config = dict(
    num_hidden_layers=20,
    hidden_size=384,
    n_experts=48,
    experts_per_token=4,
    d_expert=64,
    d_shared_expert=256,
    hidden_act='swiglu',
    moe_layers=[0, 1, 2, 3, 4, 5, 6, 7, 8, 9, 10, 11, 12, 13, 14, 15, 16, 17, 18, 19],
    router_score='softmax',
    normalize_top_k=True,
    routed_scale=2.5,
    balance_loss=0.00043,
    balance_bias=True,
    n_groups=8,
    groups_per_token=2,
    init_std_router=0.0144,
    lr_router=0.0011,
    num_attention_heads=3,
    num_key_value_heads=1,
    head_dim=128,
    vocab_size=8192,
    norm='layernorm',
    norm_place='pre',
    norm_eps=1e-05,
    positions='learned',
    qk_norm=True,
    attn_scale=0.0884,
    tie_word_embeddings=False,
    parallel_block=False,
    init='normal',
    init_std_qkv=0.0711,
    init_std_o=0.0,
    init_std_up=0.0711,
    init_std_down=0.0,
    optimizer='adamw',
    learning_rate=0.00175,
    beta1=0.9,
    beta2=0.98,
    weight_decay=0.12,
    lr_head=0.00681,
    warmup_steps=529,
    schedule='wsd',
    decay_fraction=0.835,
    decay_shape='linear',
    final_lr_fraction=0.0,
    batch_tokens=131072,
    max_seq_len=1024,
    doc_mask=False,
    train_tokens=462400000,
    max_steps=3528,
    dataset='wikipedia_en',
)
Below are experts of layer 15 (counted from 0) of a mixture-of-experts language model. Rows are named router (the router's row for the expert), down (a neuron's output weights, with its number) and show model dimensions 192-287. Each number is 128 + 24 x the weight over its row's rms, rounded and kept within 0 to 255. Numbers have three digits each.
Before each expert's rows: a language model's description of what the expert responds to; "comes before" lists some tokens at least twice as common just after its tokens as in all text. This comes from a sample of Wikipedia text that the model never trained on. Tokens count by the router's weight.

# expert 10
What it handles: Pipe separators and list dashes opening cells or lines in tables of fight records, election results, stats and route lists.
comes before: "  ", "\n", " 0", " —", " 1", " 3"
router:136143148119115105128112094111153157147191125121131146100153141148159136167121139125143110147150110097170109098123097151122111099137115139095126167123102143095109138145143121125117118165117141122113122139163161115156118139168141113112165150151123092117146151113142136133096104117167108132
down0:122133100116132152144157135180103142173162139117153068136101131106139121156113120113119091101154125155158138126172107137121134112098088097135131136131177170134169153147123133153125162116104112113118109137120126100107163114123100134145139093086159144156139120152082118094140126129120129103
down1:127113164155127149133158144130146177182106101104090114076134090172130121142111126208191101116134137130095130167103092143121110133157169135148088133117130138122111134113082118131085116116131137112116146102125104108142129068168127098125121122135151140139162158106126152137122125109082179120
down2:145127130119115165105118136148141141099107129120138166125137180110178116115146157054092121146115096118065125130158140067143100097210145109142132112123129123115122127120126131128141124140140089141125111113128134104114119135073135147137142107120113142116115126122146123118112086128151129114
down3:151159178125131095119123121147123143165123097111109104105157140150129139134147134135174095141157128156136109150133146184085140117155149149125168119132132122115142107108145109161144143131094101098125104120113132183135086119118098127125115171088128141144098141115129100139127140134153146130
down4:100146093073127133129126126116159104126146116145144147130113126145102105125134131172115099107130106143094111126142115104120153110134069139130121167165144142099121111125134119126115121158135146136166138140165161141099179128146128126143134136126078112096140108139126130103159119163125121111
down5:183105146122120148146100140093136122107148123111127136135128103109072144121121106132161151091078131059152176125128119158118132091133135154130118158128140135114134122113157172160150141140151156086115118097146114129084121165104158130106141102184144136125108140184126124094149115086106091138
down6:097108089110161130142101113124128131097146121111135098146107115148117105106127114100092170153090151109146108169118105101122140142115062131143158103100140151161106120161147151110149123141149130139136105109076150119176112116105140140135092112128129150141114130112160083126141149159130138094
down7:107105124140154128091135131151125100113094086089127166124141088085105100116079121156154180124129087140129104102196117165137140097132118121160109162171115100121102134122113146128102122129135116146158100136149151129137149126166146130162087143136113128139085128174162135150121139162099168116
down8:136101139130143062091162149113115133129144128128159144159088134147132146131126127107097143143173144106165156141120128166119180118133078117132140128145084106123114118116096159089085120117134145165167103163152067117134133146146132088107110085137134121078116148089104144127092137133160124150

# expert 17
What it handles: Discourse words like However, This, There and which, plus final pieces of names and plurals, such as School-s, Madon-na.
comes before: ",", " was", " is", " were", " are", " of"
router:112116141124167140131128142127131067099157115164122153148151130130148132139192114120117133126109118117123067084146174112143148094129134143094115143111153131133155123133128134139116105115107127132171139134136106096153109113119146174093134138135131114134120116136191136097135116166113090122
down0:130148189121137110160131120114113124080133139115121121115097081090160128096099152119075165144136119151109104077100120129140160123092124150150096088142116126129124143107139099129114114145128130138142161134139165150119126156129139157147111169123132092136137106124143174130118127119128158118
down1:126164147147111114105114095114105154109176114106104121159134126149103143134133143143148182130132173135132157089158134154113136101115126115106098111182111141172173111090111134107151090130132172127133118106172104138171149140086095155089108135122156142139131079110079094116100136102127122152
down2:116120163120154162130147124111103103139121114142117126149120091106162135110123164050136123150134165147129075118113099156149152136100102116127114133099092102168137127116138154142149116124138117087122138131136127128144115127149127075118093126136128099126149151106141133128130100129147084158
down3:102126110125064162116089105152111111166140124113157133119131142123109133120113136030123099164112115121103106139108140145120086112150105129125109129129132139117100117160127128151173163147122111122102135161109138097102112138124119090125110114153131118122162136103161158121120129134111137151
down4:152129115123157205151111160106124095104121138121130135133113116164120122143152106038084131142131165075167139114159155134143134097106139162177131099131155113172157124121124151110097151140112108158114071147133127145126091121142135094125113114083094129137114086133118096101143087163123109130
down5:146165144119139133135116122125095140117136154109083091147108124113111114167162146155139123115068106165122114150142154124115134115085111128096142111151124140179147103133118114106121092071123111142111141142144159138113102138130129086129154129137112073123170129129139162109099096121088137090
down6:123163121137104165114123100166112121122127098135153182139128124142115132175114114073152099178118081123139151104136109138123144104138166121126126144173132150153130149122132132139125150133114185134151085135126107134087129115117165177095169128151142122071122120107126098154120138119102139137
down7:096126122147109138120136171140114164151124062131130158127115132114152144113127157164125153114178093103139116133155146124152143093125168119120120102122159114073123154127167129110142163137137131180137173150134108133082111137167116144119141146143141150104111153108118153105106105109085100141
down8:138145086116071140176117129089136160181132118131152104153133132141144144138118111116147138090172155133112130141108098136152190155106149115095119154143135137130128107164148088127108098127124121180086157119130099126116125173105102109126124119124146119136048165102110108115138140137112096095

# expert 39
What it handles: Abstract nouns and suffixes after the or a, often followed by of, such as role, advi-ce, wel-fare, -ment, -ation.
comes before: " of", " in", ".", " to", " for", " and"
router:160142132088133136149136118126138091132130145168133101108099116077135134150138107116147103104129102144156144084131173124121152133097161144097132093129169159145138062134130148140089099139126134149132135156149103072150097137115133160084102121115143140125101165180161156152141096133114106138
down0:116170131115089126078129111146112118160160121135090105073087145159119110099088155158115128115106130130147132123131105097153151155129140138173139133149116168090119117117115136108098108101114104154130139151161167142133116111102152103139135144112112115120161153128073157156097092131148121143
down1:124136128113140123124128154144116076173145131129166143131142089102143123138121123063144112097121114089172149125116143104142141142113164123130133142168135142146168104147131117135106138077117141092131111140148105113128125127113164138150119134110169140139130113139110116142184136111112155068
down2:162132136124152160124101091170074160109119199119136111115136123130151128088106117063147105130134136114105144137164107139160103147180110148102133133150123116183119066125136146101140139135155136090123121150127085192103137118092112111121118129127086138116139132147136126107116107135145123157
down3:106092132140080126151094125144131156095125128104206145157171115142111157121089112161113107179080148162103116086154116144161131099109165123106156148114154119170142112127150108094098120154147129144167113102121119132132119131118147147100182089109140117119125137134117113172160124136143178142
down4:164102151141116152104112088138132172124127118091153127109154137137083150108101163096113088126139130115108142166104124134136120092145131109150186142127125139087091147129153102116150152136167159088124161106116137127128119155078144069113161098169105123087098103124157077101144161157114104153
down5:157115138124105091172118147143106160170145128179084109161130130156144137170106125124126106110120137123111138132137114165136121133098116126085150098095103111105078102119156100127125131120079108125140104083094100194144130098146120106154126093175131166117105139091133178098123120136129084087
down6:116144163130101110120115105137124138104089150090124113103149154123107110139124103105145137099137146080116143165086140099070129077077132134121164100151112120079131130115121103137128145128161142105130156103115152151119115134141145107112098141139158156177146152100144101162147085128127098126
down7:129130096096100170145158061128115136131128119143150121166168136110126111158132170182150111111134162177064090144160154133119157145079127130134139126130140124125112114116137102174101089117140119138151113159135130122159126149129128159122108146110126138144133119111116149150096129151130133118
down8:068094157164140143129137150101116111136103123110136113148160133169155155131135145112140173157110118127178126109152145136102087130139146112126149142103106138147117136127131115160118120119105077114135132116111165128154129084130160121130106116111119139109181097114139128142126104098139133127

# expert 13
What it handles: Digits in formulas and coordinates, non-Latin byte pieces, and word-starts in technical or biological descriptions, such as di-ameter, k-fold, 0.
comes before: "-", "=", "}", "%", "5", "\\"
router:146149083121133156120159129150118118089123155124091144102144132150108151082138099166143157149129116146151166113158157167146142115127141133137134116140160094130139131096110134114150135101127071147179169124156085126128104129123186141126086125112160118093144166150146116125134101110092119133
down0:107091136111157146130111100127140154132169123177133130115118079157147147124115142143144162075131153150123191159115110128151138109125150117134120116108137065160110127105146099138118138155150093115126150148139131147093136108120107117124145089153143121123110169142111152173118096128141137105
down1:134125128145153122146103138153144122114158163118153145137189128126096127138159108104100057114137086139184119112089147149142148108124181148155124139147072196125126135150140118115162119121113110111117137101158136104132099099098117121135082105079109160117136108136144116069144128096094136089
down2:099167081076093170129138106105121145124097083115122143143173118163099121122150127152163103137135154103129141177132151148129143108160105141109125089097104100102139125166100116132166142146123159154071151126136086126090097088160102135091092137097122109110119091108123131149162124109099132104
down3:112207091134135149120118120128114137078139163144161139143096128131108192124127131127116107154097118156143144121142119157144137136098113126143173085147090148133174140109178156136110113106118131138141131159132104103110136124129147086120153119124141154148151107125134135183121186139142106114
down4:140138158121083139117142137155118106149102144157128117153120136126138138124137168127144123101154167099163136104161142111146143139119139164107115163102108122106109124131181136176125113128100107129108112108164094122178118106155111139130086162081106149151165177121133106099149134139075089135
down5:127116105148125058124156141142159152125112150111128161126113114163138117136140139089122126117122122098136121138127120142166152140140118134135147154116133085101082117123128122143112110138134132129124154136104138151118162122109117144115148134100113185121139152091156139123105123148152146116
down6:145083148171102095155094096114146089084156141113093151122123154115133131151151124094121153132100132133121132121091111166170117070157163120146119097132103117095083123095109170141110130135144150129107156116145119124127136138146147137185137129154110135056098117128156131103159149128132143103
down7:104173156121182120134117141135146149141160103145164145144129149121097156114156146123139113137136167114103174083156143128099154126154152134090121116165165118140142098153121099103127152061114114123123142126117080134149115095177126190115153158105165147128129127144116148109140134109075145142
down8:174114184141122142132151139138109109174149166114118137203128159154121129076120154158100110122113132142146134126177132187091136158111119139156086128135141149109164102059100109158161126187118145128127088182109122150131114132104110070111124127110112127116104120124118141120095165125159154125

# expert 1
What it handles: Line breaks after headings like See also, opening parentheses and quotation marks, slashes, dashes, and apostrophes before possessive s.
comes before: "=", "The", "In", "s", "-", "on"
router:135121099106113157135168109087167172154134155177119135128118154123076143134172128125184126165090115113140136104120148116145106115130130133120098095167187101128103086134130126135104090097106081155128091104120123156128122087122132111130110124091162118112189085143150085161115124072098135142
down0:104153135115117110129104118138099135086139115126111138128124132116096118141125159123131100117177148131109121171109117094123154126140177103141083108116133133110170156123086105137135116157140168164155135106143152128140149117124111159131109101125116109138116152145111154146122100111175105091
down1:093079119145144131158132147127176136136141133130184135122127155158140149134090109155129151100128106093121155161133131156124122089117123126123120095116139091144140141107136101052143123072119151157091132143159141123120113119122161126119078119110138180154122166156108133135080142180123137096
down2:143101173131127153126113118103098112114115122125176102144121138115133121126156117189112073115105150158143170131132106134132118148138150108134124124126140123152127129123164117118127109122156105122116152140130139133147170127153123089133125094116139127161153154125114111099160141137121124134
down3:152154126112111153107097116109141094131101120132132109104081132117088141139099127134156172161117139150125086137141125141146102137135130130083140131073123096082111112135174114109111123118178123096157138132145157151112111140087119121106115171090149123110144144124145145173150128140140143153
down4:117123128121122129109105137141135127112141116132067134110112155084183163140116115147132112143130131117101143147073137110077166110106139126134158155084138129097122108127087152084118136107133110115116120202083115134117089134180107121166183081153115134103123163123095116159117140094120115090
down5:164177132153091124159091141128084149067100146110118152122129126130120126131119141069173124116112127132131175156100097146078115128124158093102123094115134148135114122128101093100126147115088092078130114119135098153107163127124138132113110115137096091127097170137141129147119138138116116107
down6:158159142150144149107128136156050124145101160129143145154116135123100159129126140153105125160145193116126150127114138112141114131092138146149162112104134146100145130108142098115130147154168121076143135160134146178111134153125156177120141118125126124112138121093166118164117151135134121165
down7:156127133171129131141135110115105121123137116158120162151098104164156187098147170178092137126061156136149134127104146110108137102106137136135139124128118092088145185105127075091152118156124102113112121107113125138112114156122115134139106102165110122150107118082136142137101123112131143110
down8:161125153118128114141150102113107113146129100153124126118131132149159110117138125130123113101104155111133100127136137110124092116131131108155128166150083136090145098126112140136144137144084136122146149124121131123132114102136149170110105152105126116142103102120067092146124143098128100158

# expert 34
What it handles: Line breaks, spaces, signs and headers in election result and minor-planet tables, such as Leader, +, Votes, MPC, Win.
comes before: "|", " |", "ed", "2", "1", " ·"
router:173123164143131158156107145079152103109152144145127118126118141145129128133115139158130143109077154128107169155108142136132160121117125136122109152131178100069138144169173106133118092128169101145112114154113083121149096131141128159107149186137157113137126187131128089125146108107140145127
down0:150129117120114109117098120104139137168124130139118168084145154155142153126130165109124117124110173137134125135132149121076107115161138099109091123133153121105136173101135150109144093127139112122180132105082162155106133129128144127090113138123060118133136112136133130118079146124099138109
down1:125128147135112119177143111195152104140116087146115120151110154122160184122110113121130097127115078101136168127118162094118136105155116100109104181130148100109114141160126071136097140118157167144139160126150104183150145134154111120118124114142136093142107113111115101118105145118121121127
down2:150136121115136136137140163097127127154111159131108133162137122093150128123124116114131163134132088089128093104081161098117127124088142140129134144153150154105144122143110103119093140125126139105122136141137116179137093139131149163118091173130095130098110131134125185130196120116160142174
down3:069129115094121108126146094109134099145091137127128129136150118115126107119128102133160108108136093110167136105117103159095122137071114116107089144151143116130122129155103152138092125109139123152138128169134094141130123158126153121170167163111152126168151088147128133125090163116088128118
down4:136099129132124150114133101113101137114156122140113130150124138119180140117089139177173141118152083106116109122098139099076155128104153124139103134132192139111162141154164168125136117134143120132090100105139129174126144096115103094165094129135129111088128065149135139109086114108124103146
down5:135134098105106131067132114135149120159173130121091112135107108098149094120081124130133165152144117129178107106151145089158138151173103087130129146137088139138123123110146100104135131138100122106129133111142141152131132146147126129154144146122133095119092140093126097152111129133142155158
down6:107110147122142118112145133128075105148142098162177136135129146076103138121152136134151134095114136038125128123153089134191113143172135138161142062111136083141136112131096118120183132119162123130113171102132102118126085144163122150117164120118139103126132125153203127130131089131120151123
down7:111156138139157168122132111078101128118114137126155162136122110128140146155112152135140157109140147164130113119116116129098114097080143156136091079134149080121140127131137112130135141100148113150128177107114165093147117112138152123136103116161156091100105123154133139098112166120143127186
down8:139144145116109173133150138147114141121139119136107118155144121121129116119147147094143104171128149123096157137147147146119068155099136176091141167135141135091094148127091088121075131120104049111133116127170118120158095118157111122147135118125113130113082144113111138166153143169102147126

# expert 44
What it handles: Words opening a sentence or clause, such as Prior to, After, When, Within, where, often in biographies.
comes before: " the", " he", "=", " his", " a", " it"
router:113127155139116145162136128137136083092113138154171178149091125135128166110145125128144119100125134143147125177137078129122127132126130122175098165156128178109113155166153168140125125127162105143111115138102085151149121151116112153159164099102130133127105121131111078116113124124127149131
down0:129118129122086132120158161146122153146147125113138127152113129142092143157121149107138109155176156135146140132112125149086123129125128145133112143107145112156136138068146111150083100150106126136121110172104190136137119144129147124132089131087099117139166159093116159144133128120137120145
down1:112100163125177099171165137118128115171120134131155139146127125115135170107148161155151132113125157083110129123134151183136083144104071117115155090121136118186169113123148181113121133182146182126108114131141124114128156126165149085115147146136148127158106113111110147104124156130122136098
down2:129105162133103136060130087170101156153078130119168139120135164154112121141107130188088166135074139149155126159069122165139083127164123078174073165173084139094134106172156165124134140160140118114104153090118100121099157134093147121137127165153109126161116114142107127146104182130044111086
down3:116129130099126156088106132148113117125136072146153100125161146148134145144133119166089139097076096112135126120134130126158130130124095128156129163126159118095120128130126158181132145105160109120130097138190134108120167140125165178126151116148071117141126122129177118129153130117109086164
down4:111123142224126138121142127156080141133158133092105135137150128127117103150158096202111146129129114157114114090192116106154119132143137170130134138121128121134124167094138114101136110115114130127104141185128166108147140137108094132141136107187153096156093142093140113099118101116096149092
down5:163121137084091093168132095153156102107046126115125111154129126137158117132101105137119129141147117089133135095133124147111126128116146147127126143091138158112117130197120133086129119135139105129101107120113118123108157100129127131139151114121137171114146141130116146179110125131137151141
down6:090084147137129144135176141129121142105166167190107135121111162134100139122150110123166099134132107147120172162151162117137090153134177124143148128158110124134149157122091112157111133119181125122114149153098093163195134100149094132123130117114151120103156101134144154130143115134110139118
down7:132136100126108171147130116130142127103119136168127134136156175125126149140144136150108127116097134142098141117065142127115108110150198116135135122131160128084131122160119137152112094086116134141136114094160141124126148161160151116117137106131100110139172139194180064151127185101099116141
down8:154122115149130161091127121108129156119148131144156134126112168110146143077116144226111117108118107115104095170157130078130143146188140126153112114174138130150175128127104144153162111120127111148158147159129131117131155133155118113107117170129109103116119113129142096102121093100140103099

# expert 35
What it handles: Single capital letters that begin abbreviations, initials or team names, such as U.S., E-LINT, C-IA, and zeros in score tables.
comes before: ".", "L", "S", "B", "'", "T"
router:091121184142140126150157142109106134177129150140124129137130130127120129129142122120158071168143122115123150134137111123126090164135150117153078059141118162136145123150171140153188150113106112153091147116135129103105161149166088144157126111116126137133114076161102109148131161097101133138
down0:174172118158112106103136101108113173160139144150098129114123154098135144079086136110058111178158116140136151130131151094111127140110159101109110099125100129145113132099141138087147157138156152112120137131145131142169108126096132092105159118099154169155154143145118145132084133119113129142
down1:150142131095136133119118146160122141130149092160116166103109122102159132122116127158135161165098146115140134139156147148147077145087118163110112083138156129176176141142086137105111069136140129121089104141146123117113136129127119126076152133135130106141113135144141143162176107153117160114
down2:122133153133120123125142177117141133142109134141152145135128100102154144091116121103085142147145114114122077173161119108098112126137102128133146115121121113118155153166071091136103103137124153160147125130108144091108153136110137104131152180114104136091165109116152124138138136122127103150
down3:140130128142121110151116147128106169143129089134112155145083118138142065144133168145143127130119115132109120097095085127106138095097121092134108149116132167128132151122149084135086139085089138136114147132104113096099121098135130173137115143152106115098170140146100094098131130172086119124
down4:163135101174133141135104156157148139118136116146126154123116157111156153125143129130120134066108137064104149162138140110143111123114134138152108100115127138141127131133118088167120151116151136163101114127125168134110168157122156101180122097115129093132153140111127164095135151129090155141
down5:107099133126128182159114122160119110136172108118108144165128129144119112135118121162147109143135159065118122087095062147087123141136152124091119139130148151141153112133143146125123099141137164088115116114111104161117112153108101122174128126088168110131129131112108122126136128086090099158
down6:114124155144144125148141116124152136147153127124132117108125114066113151131151099108116117073149141106122109149103133136133152156129119088144170138139123154087139110159110126166109109159070074147128098137117128103150147129159147154148110107163098101092128146108133102132165097145122096133
down7:147137105083113152137162097118107115123155171146118148169142096088095159117108149131090119133123183128192159078162118135127130128130123183097137095136144152156111115125111159119154100132131152118160110180099134172140120132112088140152131148137148124142103154120152090143095091151119127134
down8:158172095076093120119125116115151139108163100137150133122127152118101104141127123132153142139130149161109162130110103084109153113125066169116134170165125143085156132079090119106171195132158132125119110122127142083127150108096159118139092128140126087161112145156110107125144143144156176126

# expert 18
What it handles: Prepositions like in, of, to, for, during, through, mostly after nouns or verbs in career and biography prose.
comes before: " the", " a", " his", " to", " be", " their"
router:142114123156070141128129142087147099150125092113150171102094144079126101140172131119159103110153133162151141157123124183121108100120153105106113137151146143151171096120113097155092053120127161096123148136175141141134160122121093128125132169141131145136102141106087128094072140155101153138
down0:101122141106123133112119099117153115166153125120146148127127140144137135128103137153164134118155102102129129130139098139143112108169156105127128117133122174145103160148129133114157119108117138136103066151104121134112159141100094151125106093135112184135162122114087143133071158139129147132
down1:129123146117114061143181133132143108141140173109134105147151106115167134161137128221129148133130110133136137142139116135117087116132144114107101127115113113151146121140144113118102135102137143166087136108138103141144112112112129125135128132101162153156114090151127107135122141106087154110
down2:143099112065135120112117115152137139143092111114132143177139150120135121100143127126156137129152103133125095152124093086122106126158102114156112183135114092105083101161131159122158146126157140106126090112100127129155119112084136127163141141130133124119156121124139081138149158134123122129
down3:172145146129086126140139128129097120179141105147130138132086153126134150114109116170143133133146133082123134118165136110145146129124158131116140163154125152084128173164118070106146145163168133124131129088168116082147135124115124125152111129124123134123108128130112124136169142130154146127
down4:159165165101094143134108155142111142133141138119142137125139117126113129134128106112126146132095113113180139146118106126142140130146185086096129156137114110133099168103128140086155111154107128154129105094095130141101149146116154116155126128088123148157072122093127119131111128157097144133
down5:114175134101157134194144086171115121121110125114093160125089106136148120164123090098141091150106135142113108089117130119104128140157172116125142121127133099113185122153139157118145148151119153103132123101140147123184116143139128144142124116117070153151150149100144151146136133121196164150
down6:089149166124129132108096117103129116108130144090175158146126145137100129123153119130167149127169129090139106130141136136140096145077136124153134144108109102154155100169125147169153118117157172131110152121118128120125155138137109106144132143134105114154142124133149134114160100113139108150
down7:110134130102123135091108082154107151101119111133101109138131128103094127120126136078135116132105120137126127150131122157101144101096119117122139138121112132115151135123152153148125134153151135104168137149145134110157147112130135126141141144106117112118104142134130105126122134150106130133
down8:128143151128129108159100130137133098108115110150103133136104126150114133148159152081158138134156154149148127127153144120126145129157163107122144093152101176140132140076142157130130166144136094126137147104144194120100106059130124134133115130150134140149145113102073109152139111075083118145

# expert 22
What it handles: Accented letters and inner syllables of Hungarian, Nordic, Polish and German names, such as László, Halldórsdóttir, Rothschild.
comes before: ",", " (", ".", "\n", ")", " and"
router:115160117152182123106137163129147122104146110144119120153163152134142169145159142094099152124156116079138128124141133064130153159108122108084118097101114140148116118095096148153119159108086122142115156128116163121127114089115110104164115171134147116105155172136127159147126119118141107147
down0:172118103132095120111099148112134114095146140134145151147100147091115111133149177120100142150117116072151104125154164121096142141158130142129110153113105153097160111129061121117072113163164134099148128138114082128131110137117147114134138117122105117112090122156149173139151162123165148158
down1:146144147134180132119144102103142084147113158136145085152121137165123153098133112148071104184175086128133155103159161096163105128124149121118157158154101124146133093092133101140179165133154129126077137114209111143141155107158122137129113128091144149125126097077151115147155118099129110121
down2:101130123151121104146133103131174124096165105145128102095148168123139114120113103145146162101149118096120130116079137169153116135128168117089149149139109084168108108151137128087154129145148073132160129133172162107145144119143105179099105136116129094093107112106099189099124157146129131137
down3:098090130168139116145126115124095128154205103132124146132141133131122125127124109062105117138113182111114118102171132093144086114092123088126094088087118138134134082117066150132139109111106106124146149115140130115155126115058156144147115149144124146111157124124135136107143118113150182116
down4:187118114122150085104171121140111134139148155146144131152147130154139124144094111145152122059108108118160131137117163123148103176094186100122118147094116150105150075099113117134116179132128149135143082122146119131093077103122145144095143151144139140131113116110114117148140173111157132167
down5:130138112074134098102126135151166141112131141107114123159148126126121085127146156103123106160134093135121091143119138118130135127149096151160117162122155140139133129127111103142152156136110120111103165136132152171128199166102111116078161119138139135129132139137110142148072140142095111114
down6:140125132157126111126113118106156137073137109123176127128094139118118123143148099166167114169073142121159122091127129107114171136154160147132085160141128139127121126099140115139106106153195097119176100151129169087164114138112146122108078111107121122120117158107092152193092115127111117149
down7:091144121092097106093153132170115155182173125136086127126120085120132164114148128114149124137124086112087134120118149140125098139140116086130104111126118103125136126168147142128112103155152100179108142149130137112160130092127134110161086116101099134135108158110191108133162114131133100139
down8:119109112099163119101120147102127105117091158130096123153116102167128147126110120039100144142120162131132107108133164088154117150168122096174146132130165087147126126143111116111128093136145167173119120152129155087164107139101132119131076135115133103125135146107144116124089145192162151088

# expert 32
What it handles: Commas, mostly between place names, numbers and clauses, and connectives like and, but, who, which, he.
comes before: " and", " the", " was", " a", " which", "000"
router:164124105123149114131076144073159101158110135124168149123128140127171128157178148080124093108120085152144152125128129162124110138107145152097147162106126130123122133130140156131126146117114137136103094179118149108139148117104165132127132131112097111134109115106125112115145113139203148125
down0:101124116143138157132137113135119107087123151134128109115138143145090127116122123027161122150113074122130145134161118132148125165112136168103127145126170099097084133148167109112106098107177138150067168131134136135110145137122151106144122106078159118106132103128134140127146119132099106112
down1:109097097111143210113105154139095095081180150108115139126121098085104168113142120144107150082110147094112166121111166119092152167105147110138091118110158155126148136102150143134130123122136107124118106100148168131123125108122107119131107118097146136110156079146153124170118159134073114132
down2:167129133126106115143156117132130154121128137101130125128127164130129119149134097113077116131131136104129103109140089108159131134129131105148136106131125058159110123112117130101109158147121071153168131123157144124110134138128164104125125116165124134111136140110108146129125155147106126105
down3:107095151107095127139113188121132157112139127163109124117154160129121122165147127083091154150110107099067096111121130104167103085123134129122140123129132163129154113120117079140106109100113110137116125199093128112124127149152140155121156178129140153106153144143151162120125120121118089104
down4:117163125128081189137112151162129158139096168147128101161137129093137148114155130099118136137088117093119114146118155117086110105116124135149121106179147130124132162115129133115101132134133146156127104167111120132127114127065123119140136149128095174169142147134123124101131117100024149124
down5:096132114131135162130113112135137107143142141165110159118106116125131127068096125152125160126139118092138125135142095128098151125142103119116140107116146143160086154163115144117152120128106156148172118085159134130152075128136098147101132124121074164107121161124149134099100126140061107118
down6:126088113129158109084105117154110074146130116127087123104111115142169138101116122115126105142135138083143139138176064125123154150137130143125144151139151090127111129081149136142141136138142128122126136104092122133122170103065143116094146111129132094109089125148117085128107130126112147122
down7:148129123110094102134124123132103106119086120121107131079127119140098163112131132168136137137168114114130156131110104166108063154109123155122143094133135133134129140130134166136158109123169142137132135127110097136123111129117087123127111133179124157106143137188107141170136122082100138135
down8:144112128094085085138127108171137117092138128098117136194127131123130126126142119108176133116126124122118106120178112100155130091150109133150142141132143077091123140140122093115129096116128145128115165179149150156085139148124150149147169139117164134150125126143120085090149130117104070150

# expert 21
What it handles: Periods ending sentences or inside abbreviations like e.g. and Ph.D., plus accented letters and middle pieces of foreign words.
comes before: "\n\n", " The", " In", " He", " It", ")"
router:148102122118148147116118058109087100124130081108123086137122111105130120109120098123146160165078143147092110132149116112121164132135139126110160148104072142172127135104137125126130147108084099158101086111120083137141148136159119128153134124076123138150129103135133137164167103140135125135
down0:102152142142167134113113131083153133115104109074121108136137109170096167137123094150125128142120137110176121116129138139072119164108177115076116112128092137070106123129146120181152112120126140129189099082119149152157131143107146133160111166087126147134124180113143095122169139126136185114
down1:088177108143141158112113136100196130124146127154156104117166094116106099151126083100137125172153093094066126136106141103158138133072168104161147113109132086148146149107176114148156144167135118167088090151128163116142111127121119124104125144150120129145117122097141081124140150184140094124
down2:109169126099092104133123142126167119170129108124158087120093151120137139121062155025118138133133153130147089149123162133151122100144086124140141160108135155139113132106138146070125142174140140180113108181137115096139105097126146149118140165103128149122107150120131131117139108115170129118
down3:147122089107142130144125115096098124141127147123108111125112188106158143163149113178116120083168135127121122159112105147108159106100101114138142132127127116132116128159120154108104134137132102127100118110126106141108162132152150148122133154153120129169110147089128137142095125091134152145
down4:159098172097132107148141147153103125116099134146123123110100143092114101079101090068149166116135135128127115125161138130103119141150133118129129155149142116129121129118098124135157148148097157126154133144090104115112077094115116141155099080099130157116139135092146110129140107097149125119
down5:115138176146134130181118147142116102137116109125095117146125101157132140115137134100133123121138126096128065136137169111129160130148124115092139113103146118144158141142149121113145155152112144118146153101093117101117081107099145110133137102107115139132131157112142109138094118140164129116
down6:188091127153155094144168145138175120104119153151099140094144142138116153130144161058179138147150124133103076124097134119124153156099104131147147140138159105132177107136112118118147127153082152123138149106065110084149087100124129134112133126133093123174176105156121089121140152133196131137
down7:099141125128110104114119128142163194165092139153166144174131106080101112124147113159139092128109098101094097155119106136143105124133132136112114130154095120111135148113119102149088077153177111092114144135160131128171132092116107104102147129127145116132116169117153155126128114104119121135
down8:124106138142113105135135101135060149151136122132130148111102166082145094143167131132128130130141107159150128100150087126075132158103154079100108107124163120134150128154098125113156155166097109126099123140131154150159122137145171134138139135122130070121099122169129098097148145120139151140